config = dict(
    num_hidden_layers=10,
    hidden_size=384,
    n_experts=40,
    experts_per_token=2,
    d_expert=80,
    d_shared_expert=256,
    hidden_act='swiglu',
    moe_layers=[2, 3, 4, 5, 6, 7, 8, 9],
    router_score='softmax',
    normalize_top_k=True,
    routed_scale=1.5,
    balance_loss=0.000253,
    balance_bias=True,
    router_bias=True,
    init_std_router=0.0167,
    lr_router=0.00129,
    vocab_size=6672,
    norm='rmsnorm',
    norm_eps=1e-05,
    tie_word_embeddings=False,
    optimizer='muon_variant',
    learning_rate=0.0082,
    max_grad_norm=2.0,
    batch_tokens=32768,
    max_seq_len=384,
    train_tokens=243600000,
    max_steps=7435,
    dataset='wikipedia_en',
)
Below are experts of layer 6 (counted from 0) of a mixture-of-experts language model. Rows are named router (the router's row for the expert), gate (a neuron's input weights, with its number), up (a neuron's input weights, with its number), down (a neuron's output weights, with its number) and show model dimensions 256-383. Each number is 128 + 24 x the weight over its row's rms, rounded and kept within 0 to 255. Numbers have three digits each.
After each expert's rows: "raises" lists some tokens whose logits its average output raises strongly, later layers aside; "gets" lists some tokens that make up at least twice as much of what it gets as of all text. This comes from a sample of Wikipedia text that the model never trained on. Tokens count by the router's weight.

# expert 38
router:101123159112130111193144125123125138131121101135119149102124175147100100158113147102130198124096127122139100143131095113138116121098097122133121146135143105096129143116161136169127125123146133151084110143133144162091104126105117144089093135116130102136148175102159127161147057128175129125170109120177117146122147072130167093153169138130125084115086129100141100090123096113105134108096
gate23:125148148158141107120123149134148149136125142100133121124077132143154117111103146142100143139112159151115103191132091161134151121132106159148159121119149079141102129148139123104128125130123142102150131196121122106087093127136150111128162121146106118128081134128107101169150173090162122143136124109149113118093117165154103176112143141118151128117132112144101175178116147097121150130153
up23:113133148113178149146111111109182112126091142155124076111142134097110129109127155077107131118109119124094118152097088115150142122097100150110121128137104171140135140105130083116139114150161154130167121116115136165134131158158109121169100107126138121085103142124133133122099100148139149125148156125154152158138131134161135109116166142153106103129138148092152129120081116116115118123128
down23:120117135165153117139134140143125124123114163126103126159123143114123116126139146109154146141090131130169121134165142182155086158116107145108117141099164150159176091133068135127130136110133126157147127142134126126124108075123116137127153140107157104120108130141136144171137120154143090117103104098145137132122136101123104101147107144155150164130139141087108109107161142107138133107129
gate24:143113161176164130138118124103099167146164104125140117135107093132161131122126146107102135124112098122124116099126111087130107128123131103132120157130132116106129135200094135122136124135062133127142129148165111142117102070127126101131104175115133137131151126079153134191122120132084077069173111131121133082137126123132131144111134126106161176136123131123109129136111154153161104127144
up24:142124148121131126127133166138110158203139078118096170104138112125166128132088117126108105088133151140126170104106131141122061173176124040118142186143105101125115174097189113139096121127144136140161118155158109110127114121130125119116133164099139123119124116098177109163121137105119144183113134111142143131115104118168130133119150117116179150100107100131138116150094135159120126104124
down24:124131132099135109098112083137100103120100110149112140090115162132092149140124107097157140145129103152099145121153130136157110116131071099081116085134143072145115143095091146118138138107145136122155155150116103131120153151140128174114126087150165109135108134126114137146130161107101201096141116145126089103093149138124159132113146151150092121104120139120099102131131138159102121130101
raises: " |", " |\n", " W", " |\n\n", "un", "at"
gets: "0", "1", "2", ")", "3", "6"

# expert 15
router:118110099082123147124113115184139100134112154129145147144097135148143116115164169122141087134120143142166149158131134168154153124158113120149116120111119114129147132128115116137115149103177142122130090138171135125142122103159119125124152113111137139121103170124127132123125126081117094138133100102092141087087126122164151134092105111177123175135095132163123132139107127081120130166132
gate0:139136110126085149158107130154137095110126113108143116104132187131128124087107101107110114092122102161118128143104107096126180110133090124118153187133119112099123113139160143144153118102105124097087145089135187118133157171124122098128059138113136094165131132151136116118135101139131143147138134112100180162118130118152093113143120112170165107165135170145151114101140131115160114146117
up0:104114143115154138163133113133053167152115125167123149118080140142111135168136177100145132132158143078141096129174126139158109089118146125109136111067116163123152117116124171116149146143076142111161168141145143135118116141121119174108151108141130105088123112103119188154124115138142109166132128130118131107156132138114110152151135140108126110145120112148130124149145111149144145103144
down0:135089077114115107104118172132127134112096122142119093145146164125122124157135118134126153125149096112119122120136118144126147110124135113115152077096118131129089158136120143135143113138119140113126128123143163161097159117107104124103095133112104153126099082145133094165108076117157162120161131104176091139136142151169137139132151149132099107098123119099148157173126136149078110179095
gate1:111157101099158134126136106102098157112163116170117145157118178110136137132113136130157156091200155121144129107210140173126123100121096164134124121114141124121121090104129086149166121135140090096108133126126166174122107100137159131147167118104165126120132134169131114103165099108129111115146076130107139083118162119112115125140110134171125128126160132144146087118107123124129172148134
up1:128111145158125106139101127189156111122118130138141108088129096146171154153101121121087092131110108120098105145119146119107137160138126099141152122138119128163137110141129168071141127132135169092144131105092132146149195131137088093137112148120097141151138135092153131166129178150123108142121162149128123123148088166084120128113127135085106082138098133120143119136143128134102105139099
down1:163144121129102129170144172086092134143157155141188119108134104097137125117144111141170192123141083145127156120111133116148107120139139158146124205096124135096112103096143137139143126111122115123137111115114138138137134160104110133145142128126152121141105146130097166089101128108179103119104121123139151117106131132170117105115115137110164146133139128134098134149082134140180136108116
raises: " of", " and", ",", " in", " for", "."
gets: "ing", "ed", "al", "ad", "le", "p"

# expert 35
router:118121117124105136127118129090103090160113122164167129142134099152149151155127129140134116101121089136145157142104133110139149112154165128113130093128114168142118145150138102116134139152125127123132146136136170176117118146126161096106140128146130159150127140127127092150087176119111163155151141131172150127135096147111133172151119143150118121138122079166172132148139134167099086150138
gate1:099165127118098116149112144114122091140126139142169128140138137083146092127105156111165095129162097132146140133153105163092134116116117124150135138145178132094111114148162129146139156110116078107130139149125101140146159162073114143107142134130112118172131114139135146106079142133121073101096095125126141108133108155085098135124122160137150126126104144119137129126122122138148095117126
up1:101157123107121114181104131120112084100132134132177133125128104088166084145128179077180101126126117115108121124150117126086164128126125144126135113139139129106105094137123117144135151118124084094122154127122107131146153169085121138124121172133142142162138127124145145092088147126107097118086110141132146107116108181080111146115115150142128126108108148119135104156134103131134075119156
down1:141109099168090140113151134114148160185130182141117060103131124130078149120127132107125154134115126111128128104115129062106150106108160122127090121128109106157114115102124102145090124100173128145151077085130138162099104080109133147109144111150161134114160121128115066110131146112120135109151175106172146123172126128157165093107123073111106120147085152122150074145124134081099143127101
gate2:108095147099137126116129146080135099149146157113120131110101144136139127110140114137121113144113116119114146160142162117152135106094094133127109088145120101189131117102174117127109075130131140124122106127094146164136116111147116107138164096129114139142154161170110150128123144129127152129126145158129147116133124089124137151119188152095102121150154112105121135104129124139129125178148
up2:133128127155149120135118110054101095101150077110131116110110149125150138125129168131158135119118105131124157128120115120186141147121121121130116106087087143146152102090127160136103084110145158137166089143117152128157089116114120113153149131140147134157142115172142119136145127141132148125103111125073125103073119092098169107149122130127106130148137143075124155119144148104128125121119
down2:141115142122135108093153119097120091105125192161129127092167137102120150137144145185142150132118101172142120107093100108137155070141139119131125073176157134095061134156126113107149117143162126048084144134109127110157099120128122136109110158133121142082139152154088096092129151100138126130145152150153095139114112122151116105136077159108109105137159107110138147136111128125084153128103
raises: " and", " ", "000", " which", " including", " the"
gets: ",", "),", ";", "\",", " –", ".,"

# expert 37
router:139134094119084193188144117155092087095087158108130120136131102154086104131115101091121151096135089108138151136153128142120168096104167129113111112118107141101124100088127152157113133132125123139164089158117149143121179145097111134131104142106152104091094130113155117173074161155084133104084161136160140125114117085142149154120151141116122129171153102112166093110156131126144096150140
gate1:103129115122161111112121107134115143173116125095143095141156141125133120141104146105121153100108130113154107097137164112140113136122123136129134143113142126110120168138140096152136151149105127109119129083135142126128112130124147097110137107105143114080127100126098105143108132141098101111107130123130153138107140116163182132161109132098124145136114199146103134118148133149146149129151
up1:201106141158139147149136128149152156118173165157110141106142147109100164138147143140137137164097137166092108146155102104127139086134115138127116132118151119152123152144131106125144119153170131154117138111104130139128093182101119110140102150132114141162112180150170117125189103083140140089118116124086117087141154108128143119067166121107080120132128118110161166163104117109105142123099
down1:167133118134157135091134134148146118102151131120149146132121140164113134150136127129108144102122144081110142127178131096101103153112100144129108208132152111136118125128133118101135170173178119139137123107147142126092153153138115112118088103111132090152129161135134112126163132097131142126142123118111120166139153164130133100128131108098099166102159109136171118096129135123142141139100
gate2:151125116093132106102101131096127109139156109125139114108137098091122144177144170166097097134160079131132127081138118098139154136117079125121085083133142110115104150106141141109164133142163115133139139139138159152098121111108138160107115189135103111131110135155203150102114124130143086086154138134166136123090106129167112140118132139145122132139162122176135130082093154133128108101082
up2:117149139123177129142141151167149108111053145087110088110056132120131116132131095107147174085126132116139113125099127126162118127129132161104148112132091117138161143147104111112104118154114131108103080153080126124112105130105121130111113093095110128112156130138169119128123081104139110123150117120136162150146153124094151127138139145159123157115106144141130157119153168135144078154156
down2:130117143132113124097140144125135111147141128120110101095123146161110099165114147160133064095121121128110130110130125100153106126134123107114132050145154083169149144121149066136120099130126168104148118104104164172140132154079143164136121168136117125084146159117143124133105163124131092083068114095112104142103166136135155203115090123152141151145154118148070125108135166147091134105112
raises: " ", " E", " A", " M", " L", " D"
gets: ":", " |", "-", "|", ";", "="

# expert 36
router:091072133129112095138119124099145147128153102159121146101118139136108146134130143162137120118132119147104134140117136128149134126178119128118126128162109121181120090097117130130134129159120158156109136131093141027151104135119130114129118115088109130114116137154176131111121122155110154160129111132096142123146132115137106139124144092175122098152098145160129109098134128172142132145152
gate1:110121126172130178145127121106085116157132133158123129105173126110157086098115094124134117098128137113100088110137104138118101127123138149106129116164120171061171134145132121109125167102116110140108144140124139134142106147158150139153138135150189157131108121126131138099116103132123098112137129161134113144144112104149113112135077111149148100074129158158095138118159132104117137106139
up1:130102108147087106121127110106110104125080138065106142151116140158136107132130129103145137096123161128124138072171142145167085150057139173099165154102132097141082144132150118112171118087136183150131134135142145163158154114121176093148087108086117101111140179107107124159115088133187069129164175156113153123129089133117160129084126108120089095144125121143102101155087118136123145154144
down1:138110138135090135170105138140089122147080095116118135133100153132120131115153121133128147112126146085107123093157145115113153127123151148127115193119103132170118128163104129099111162154161110130145110124123123126070150109131118113134135144176124176097156143149137108141134068119099128200099142113091103177131110125127144141144136115114128081142126132102145107154178132119142115117122
gate2:121121128149145115117107107117104105149086111174133154118149101136105112141166155113129200129152156112142075122156128148107138123139108135105117187138135164144116169119127123127141124131134141128134152162146121097104157130115128099134115122182113117130118146131125119114099199171133134139147098167159094127125108103178156122131125089097104087130107091151178166117093101113122129124080
up2:107111109132118136117159083152116106111059149135102071122108113121113103145117174134102154145152096154111154157090155166123148138111176113101101141128121150151156084136102128121125133108135127102121148106135102149109146116118127153115130096081097076155141126130125127118131112105109165139139106123101122130114100126128108124144140134102097122162159101123121076126169097120135097117115
down2:127105113147113117130143103123130105086109145156125154147150114099113128143121098152137132132114133164097136109129167135121133124064136094126132091166137140080124166126160124107153098110163175143134138088119099111116111104165107175171105067105106139110094122116162168132122108138147140126121133110103147123157147119134129145132159138110121157111140135126120112081133101130109108134188
raises: "at", "id", "end", "on", "ard", "ist"
gets: " B", " R", " New", " W", " S", " M"

# expert 3
router:099142141094130114155123132121096096079108111162119157070076102148128140128152144112165140087083108138175101138120117082108124121169127133150123116128177090102138128112119138087139106150088117141134139124148138148119154141075120104101143125092122119126139147141109124108118087068147144150125128108127130094097150108160132154124109164138144113148114114126089086082144142095115166138150
gate1:133140122130136149110077145090100140127109128129137138098159087133133100145117098135058104093089120141128152069127131160100123103100116108143120083129126112122096127135124127125104112137118126135121136161114092087124120145130132120093136141169113112111139152136158119129133096095137144092173109102122167122152157137109106083161111137122092161109071139126128128118096129126143080103110
up1:150131147097120102164168106162154085133134121171099104121095132109127131122174160106165121167140130112104153152127130112189138159133153180119081163132111151149163100163127153143140162112105136098150133110163163119162120120144109117151149108092107152138101123130096138146131146162119141150138136124146153138120119126116126169112185156120135099140189122128124101154137137141131121133129
down1:113114139135140136170091148111118156116122109168147154129141122146119114108141133115143121164145111100084122128090171150146131127109146165145100219079119117121115074129136135149170121142106130125146127135136156115170177109103151156144107117136138151066117080100114118131148100182136144124141113141131105127159161141132104127105127139129124111164112152158131143098158123125186112089151
gate2:108162123158161125138097096117088136129124152110102091132141071134092119160148108094127174108143130126117144133112147108150124159109119093110120156114126144148147131142158116136143138131127139131143133152172088132104106123185134140153117148156138161127111134119158130116167109137109110132149139127149133091071123087163138139094087129145138152114111135146154105116137150119157151087133
up2:094119164136117117093136137106120091134107138139120113129152145085101146144159100084145144115104139184155149104089147140173157083160108094084104132135122122158125152159128142114095152138129158119092118173105089124108066142181139096153107155126131167126115108100143117136137144106121091091096100110118138138151144127114113120135087108127106147146131114124127098131158101131164119129123
down2:158083115175128106050100134134110116110114106129098118093145100113151088155107157164110110099127124118123139129130085131099148090133137136115131128112129136103073146101123153148149133125084112083151126141135100156138135128134102133108119112165145135143118153152113120107147134142131174145111148123100115087148191165118088120139139184096163137183124143140109068126117123125081135117164
raises: " ", " D", ")\n"
gets: " |", "|", ";", "°N", "″N", " —;"

# expert 4
router:116132139095137148155143129125145152110084094147149122128124083130086166158114163137142094094120123105121148129133172098105100168128167124118169107110132141123064127123121101093084110093141098112096099080117119143143155121131154124103143127129159159130137084132153128109127191120161124132162143130175166141119109126158125118136122154137107185144117112142166097111126145093112144133104
gate1:169121130109136118108146141108113118063072118119097114146111117146123123151152128111108140079129138130192153145135164153126109147150163112112124111125141090146090125128176124111078157122125102168137165127138184133126144129147144104152122112164116142125122130134099098073126141139122123109069165125128107170145125099121104112125129148138112163134160160098137152054100134114128137157167
up1:121133140120145156121143126090126100175168150125124142145184133131109131109112113122137126128112119185103098103133158114111163122123131162131141135143110156132149125122121151151155094148154139081108130140121089134184131100119149153106130172169160114140119123095139119145113106165154122116168105172177110079106084144139140151145125130087117060112135117137118129188131123153092126080116
down1:107143132137143085138121118160122097106153135167178119123116120128157112063106123173107136145122120140097161174131119151131105098121137099128146225114124090064126154087117129172151147167149107113128136138114120097167130158144142117126148118105131154113095173145125111145125075142098120152126154101146159119149148129151142154119138111132089133119127151099130110128092148101167144123158
gate2:137126114083141139125119135127115138112137135161180113142157145127086127094163108132172121151124120124126173102159122147100149130127152147101144089166115135146088140103143164104155145122139130125121146139132116160135159157112099087077109090132147145148162123104162118124089158142123143108141132130124149100110128125142132154104126114148122121112111165162141181151136121121107109093083
up2:144120124092162151123127180143128143132152148131152141159132124153129152110154124148160160148148110170145153123137107151123147131136156150120150111137128128171090139124119138100139150111127155133114121113134150128125136126122139071100107097116163130151157090133143095125094110135096133099156148125115140151124109165121137124084158141159099141137146165126122169118144110114127103075103
down2:121167188183135104101142098145113134135126120122131142159181132119132142170136131118141128093141120131127136112116113103102095156105116140166114106125147123123169140121111146155090101123108146128155137098095133053106128142130104093133144136172157126138121135112187196090120093090093153154141151134105126115148096122126106118126142148121133135135095145113099133142144149122187136127118
raises: " the", " a", " their", " an", " its", " his"
gets: " in", " of", " for", " as", " from", " with"

# expert 13
router:133120168136112135095152107092116141150134149104111112118128084133160125158126101097112144160179148167110107118124109075126129168067135159164164117086114145141112125134140102145137137152101056145146118127121110065133145136109145112164095140161115153079187080138165109106134112087125095184099132120120125122151135110105128158133131144129110134133154152108131126168102111106107123101106
gate1:141170135119115129117133125116141129119096109108144131123111149134156119156140158151137167153112140124164100127127148129105117102137112138133139167126086148144117155134141143153070139088144081121128111116134158161108143059123103155115160119128133096124155144095114150110101097178147094125148118098121146113118139125139110080114134123104137131112101101090065135155102124077148131099134
up1:118155141097119107115165119139119114112124126130128184085115150149127119093126131096123150129119136123182116150145132129130109104114125114121130123144131156140081118146138150131112187097129125122136130142109080119143091105155149125110128108087128136085169110102126118148127101184140092141145099092109123092131071122132088101099120150138124137090126135119122128171118066091130102118107
down1:095166121127139100124080119124144117131119147139102143109110165118130101114113151131129132144154105137109158073142119104122130114135112119152126154142115116094161090119127116102089153177141128120139081096130127115132111159117146126105116148134120088113124096112088080113118140153098129114149148093109094162111100152130150086102098147108138179130095139102127136109124149194147118114151
gate2:115134095130084133166148142104134121154118124108136101087162130118106125142117099112150145117134158147115123120127138126145136122144132132170096154160195188154120116145101120137151105118119122099113142077124126082164117126124116122106126165150188161123090139145132143105200136128136139179147157123121150120127125124093116154147164129107128124115122142148113135134132109118163122111177
up2:064148100138108132183121139113125143129128130118121136142143107121108108131149111097151145119144151123093155123073133137202168137139133102182118172137177137154139113155129158168150105156141107128093131086127102087141142152142104117084149143135149140146094124113142139105171119124111133138150159146154147104103128106155149132158143135101130145075131141129067147137154107133143104126180
down2:112090168124106143135119147136122115134111190166120104144152087114128156100132091111100098141115092119112131149127127092138153126113174112157151082113181155123129086145143173118165132140130116122161099145079154108152133135101116092080124079154164120160114136131126098147109141132152127121124139092132120129101113105151133137144129128127099142153122135142126091107120099121149110097138
raises: "s", "or", "f", "C", "as", "p"
gets: " (", "-", " \"", " un", "===", "/"

# expert 31
router:113177136116108160166128145138137150110147122103111141169130142141161127098123119160103193153128125120117088158126129156178151161103097144152128132090086152104153150136130182126143124138153145145094128100098151157120130107063128140142144145113089097135087162136111159132126131146130126170171128105147090131121144084119155100125158134151182108091148117098127170137094093128128075102149
gate24:149117162131127148173120083129111107125136088101138133100107139132110142122129130092146160145154062151123100103067100109134137124158163120129109127101174107145126151092117122131180107152131102106166160126102139111094140132109113119134100120118124142125157125150132145066146133104135144120101115143167119152091093123118170176148148122142096139112108138129148120097136158162147079121111
up24:139112143134115110117124179119178127115094157171145138131155101107131102109065075129168123101114141118125134163126155143109114121122127127119121100127084106129094123147173150100112140118123159110119139128153132144144107105131123144110128125136118091163117119098129092141139133169144104156148151117114123113155179146118116121116164137153124097143130139107169097135154109107131211121123
down24:097123195144119121163116112101157123167146159113121138142129141144120159153153114109110118132116133125152088128206163086090068149172175146116104063141112191100128111139123106094133132137151099125094151112101117158116114148176082129118122126127168140135168172110137120096153123138150137146160173127116125145154125106147123160098147138127121084137123089156110103146185148127092112114138
gate25:147132101097120110155123158100137120160118124136118126127117135144123089146120144122110145062145108153097115160098145117135126106139122087072093122091114118101113108129131133078129116139150091147123117128154128085119113126126145099164105156159140143127169145110142095117141107116105141151137121142150149090162093097134088149100143145087133111098105144141111158122118113155141118108146
up25:131146105131127110150121137116098117108108162103114087120140111131195066117151108109122136176126139148117115127130195148157128126127083138155190136148175129127124161121121111133186158147147169160109085118097071119144152145152116147146132082141128169124128111146127131162107135103169094153111118106159118117107153157113109066112105109121119130144130135090150097162144121159136159080045
down25:142161122131114152116157138119121113088082143104159104153085122211111107128120112160125166113152142142100140127116148120156146150097106144123133120119118129131136062170142126161099085133120116118084128129114111130113141126092137114093190158122126145135111125158121140135117118130119175121112113152174136087133136147125114157124155105131123119151090145108152160149142073168141139132098
raises: ",", ".", ".\n\n", " and", " (", ";"
gets: "1", "2", "3", "6", "4", "7"

# expert 24
router:106119086084159108158148101107133100139113101138166124089141138115126135109096126112124109133117177143094132142148130089095104155164133145105112136130152148123127186121093144109075095114132114133140142090143121104153124093129140063135082089124154122112092134145126135109135156112140129137101113134122110155125134098142106147147118114106135097116104151123080089159122152103132109131136
gate1:113103116109169147168155105140107138137136073104138149154129103155090121111134140115136094113125163095061110093140143136118123169098132139168144137099121165147122127137128131138098104144116123102132115106114100096149122104150124122107140121156177115149129122108115120124136130114137149114141142099118139190139121112126114125128123122177097136144149132097124125159126161096147129123149
up1:134097095163157138122141116158106109152149122102159147149106139144165090151130161117119127138102121112122113126152155171109147121137114122133078143139094133139136085129159105176106129149181116143133157133123109132121121161102146153109121113088141095129151096141131165141157080104152166119071128084092164119165143108136070166116138111140142102117121126118121119188126138137142124130123
down1:110173095136113119147173138107094113127130111123150122110088106110093117129137159127123150157170161129141148132098136111085135111113159119144146207144132122112144126157099149138091128183094163172156144133104140139098129098117134120092128121118136123147123140170129160113132148105085161126094127121147142137140118148117095154118128168115130126136169143140119145157147135092187137102098
gate2:139120105120126105138143123112185114114068100137136106119137105106128149191121061138121131147119129086116123107078126129086146153134158088150108160122133090146137145147110109119113134145108131134107128128167164115121181123156127122154130104156132127109145097181092136110109119109094145143067105116153131152150161095168117124140109113091132180152111147107129114121134182113123146132148
up2:149136150132156125072133126156118146126181145131100161142138153145152142134113116136132148052106084147135157163166114103121125130101115135130149124115109153183120160085125154177138104098144095113111131102158126055155101143137167122109124151056134137143123149073143140168126109120109095141132157147103121138138127183141131140108135121158095096137123112131079121156118121102149120150073
down2:137117118111142129135154119122166166164148108138114133133137131161128169125113173130113098138133135113129136112132139111126154133109131089099119020102187154174135188121113140127115099172119109119134153084125105128096145145131149131087086130166150117192152120158161123144137125141098123155128117108126125097148159112130115108123165097094144164084088095131134059132140103120102100126126
raises: " ", " that", " and", " the", "–", " c"
gets: " on", " October", " January", " April", " August", " September"

# expert 10
router:087151115119155124123127086131145195112161121118129142152148107161129091098095146102148140123175134137125128116174135122116127105108125159110141125113149169143165174123146152138132113132105149121143135133123112102159125136137146152159116140145110091105162119137178150090108097133087164153124119133145156140157134100119082093119110148103128122101116131101187156132098111109173137121132
gate1:103112088102172121161090110086093131110099147134112137121089109168110124169117108113144082142122124147126074155156134158072132105128124105134155129119105078126121107160158094144108123151143122129132117102149118106143118143067151144102141112141185112157149111131111158122165128130156126116138117096118141092118168091115180144149134121105147173095129137213093107121149107123160133126134
up1:099187149118106111150153156145107130094139095082128139155164134091139095093127145152106153113125131098143144117140135124152138127151107130117118124130086127121137107102090180108114152133134080153148145140111072116102156134148111114107077098101142147114107156079132116119116117159112109081128141132162102129130095113106151132080146136158159134145124071123139156131125110124118123091117
down1:134138127158111137114166095096120141123154072137119120126150153123171112079137130051145127129122121101091143121106178111107140109119162085151108051136099110133126121117137136086143130138196115114115098125136147163095133164083090099114150131125148107167130169128152111147108165140112122135128145177116123146157133099102117105125148105119070128152075121111125126111120118131156137095141
gate2:114094118114098158144128123118144167118128119149112120162158126130156185118129093115134147110132080171134159120141139123146117109082144151136145104152080130154156143124123146120129092155138152098113132155159164162141125158170173118161113099116105135086127131126109138108055125139157126136132149139115110137135104137135129137165120109109112104117149171117147116130085157160063100129159
up2:100137132166133133119129162140109118103134092098142099155096110079145128133094123157110148119129131124138142108172158162085116119055169154115089141113144129088082155133137171127115139135116116120097127163134128158170114175129121148118113139106156116122123127171133095125135065176138123139171164121159102121128142178115126126109133178143155145098101072151160112135148124123176143121111
down2:141095161120144112109099088091136090145109125094136138156174135137124131129108131135127154120115147112077110110127157130154135108154134112154139176157127116135148135148101127097104121116112111139166126110104129080143147163154129094132136122152102126153144152132098129088128142111147129132111173140126088114114096095128124109123145089080149159132137159157110107122095144162064080135116
raises: "201", "13", "202", "10", "1", "12"
gets: " ", "–", " $", " £", " Preceded", " −"

# expert 17
router:141153108128105120097109089131146121179120167113110138136152126130084165147140183136140144156171101123092119131121154059173131136123129149158149151142170113163105124157121112150127099108128091117152110154111121132124150150153129092107177130133092125131130137125109128137121118118110120087202102113134108079157110143157122161066107138134131139133130105099123151131120173110168138101136
gate0:085095097131127101121176114176170127161105115167107124130132116119085159136141091096157083128102108115126164123132164078141132128134110157114118171105135132149155130134140108126161173124149106077097126167110124087146101180151124134123145143123135124131141139154181112115116124122094122132141141134140133130121162139168099139139146114157142116119136123157133173116161130157156166125144
up0:150130120149123161154154097133135136158113125106120088135105120129141166149150123123143156112111142095135142148131135090095129154113127218144154166127143111118133138094147145164136122136132108108098142146118149096132095178147115178122129134117167102110164138145194122149108081118135125125147083133178133148111164127155125126134140113087189144133128126125153162111142145112138150172099
down0:166116105158089132150117120150156177125133081117117154123165095152137095156125192139144132121128180139178148120125089135125171108103102100122076151184115143109109141194106158117139115116156118113113123112114136104085163132128131121106108174164145096098098115089164099116150128111116170138103118135135151118071126107146143126124158098146118120093147143182128135104120091106146138124123
gate1:150107124123115140105151142122093146097100115126108123125129119151097145130116141107105119126082127158142087155145157162124201106145146125152117188092128148144117158112138111115090157100145090101121076149138107131138149119125141138136129124111127121145168159127132155129111140088136171127117112105123112139117102111137133129175114125113144141139099106072140161092121138165149121136136
up1:108114155110131182124106122136145086143157141136144098153137137133151113148144135128153116151113152133086117143106144116114126103152156185124161117152124103099115130134124077122116138157169156088163135158140147135136107127114128096161108126107141156135143107129142159116136120119153100148108135154085155112152091159099156116121141111087131088116121095172100130162154145121110143165136
down1:133133117090122118160151137132112131151048147084173100062117135112137132126154075159098152111114129157129154122094127105132128076124106146092131136115125141144148082118133124156132165142159150135143108144149127123100144107109132100117103144129098111121136120169137128122090124177132101093135134134124132138085170131117116115138142097120126146146117170132161116117104147120134151110121
raises: " (", " or", " and", " on", " in", " =\n\n"
gets: "–", "th", " km", "/", "^{", " +"

# expert 6
router:099141150111103091159130125110128142118149105070090138116135141100111148125118139132139176141108121098133110099158156152090081093147130116167132183167135123135158126107124158098132109150108139123163114166107149140111162137081128128153100156156152118128120145128149151099143092112146141105107105134117101132103118109136147137118125143122151103112125117107129110104110103119144136184126
gate7:118117109133146137162139127149142108079138082120155157175147152084120128108163136122121116125182130151147141131138110156120132138133098149159136089194132128115127121110126116105138121121137147100121126162120139161070128157168132132171113154126127107126119098120131107146116121102108095110176138146114117145092096134132145151109105115103134127148104141141126158115104104147161153161143
up7:145107099127096117091146096102128081170119140154071103125100119152164114123134125131094110128139124078090135104132133095109111071133157097133117131134075139121066122127121115148151152109134126181137119083130120103165105109128126126148131137118117150152129134163101098155144150134112118103111108145099116130155163140090097115150168144173076145153108152106124128167092146133152139105139
down7:133137139122148177156144128116122098106137155051116118159122103073115136130143125126123127105119132085114109170143080124117131096092101122119136093154116173157112131082150147135167131110136100105152149115124148097156103121154131124165148157109162117130154153151114161116129167118089131128127107117113150108112157122101106083073124124148100155141112135068159103160145113125126175113133
gate8:144157150109122134144102105158112143113105107129115086104120119095144118084126126107103118097162158140123073128107114090110113178085120124152126163107149138118136132140128087160157110063146141122143090140119158121112158116117125144156119125116131153134154148133172155118138130112138130142139145143133175115140113111121109164094090108126151129117109111166143131120155082124149119142117
up8:147108101117174131165111092157162142095139116138111111088136101113126170148180174188143122117129134155147097092109144088136072161101117151177159124100149134138112150130124112145148078123141154135138136153137116107122139157072101105163095092094105140143104142175113105131142115137105168114112133122090132119168144107109135120133133127134140116105128113114124174134132141175149131124112
down8:118161113113138129089123153142155125099139141164099141109173135164115149118146116137079103153111092099129125151155145119156136113151118131123143137112155116143128162097150089105139156102116120129165137127136115118145130135122161145150135149163095126122155078142098079132093124050159118129100097152155105113193112110127132129124094129150127166134095139152110161112136100124139119107136
raises: " and", ":", " (", ",", " to", "."
gets: "1", "0", "2", "3", "6", "4"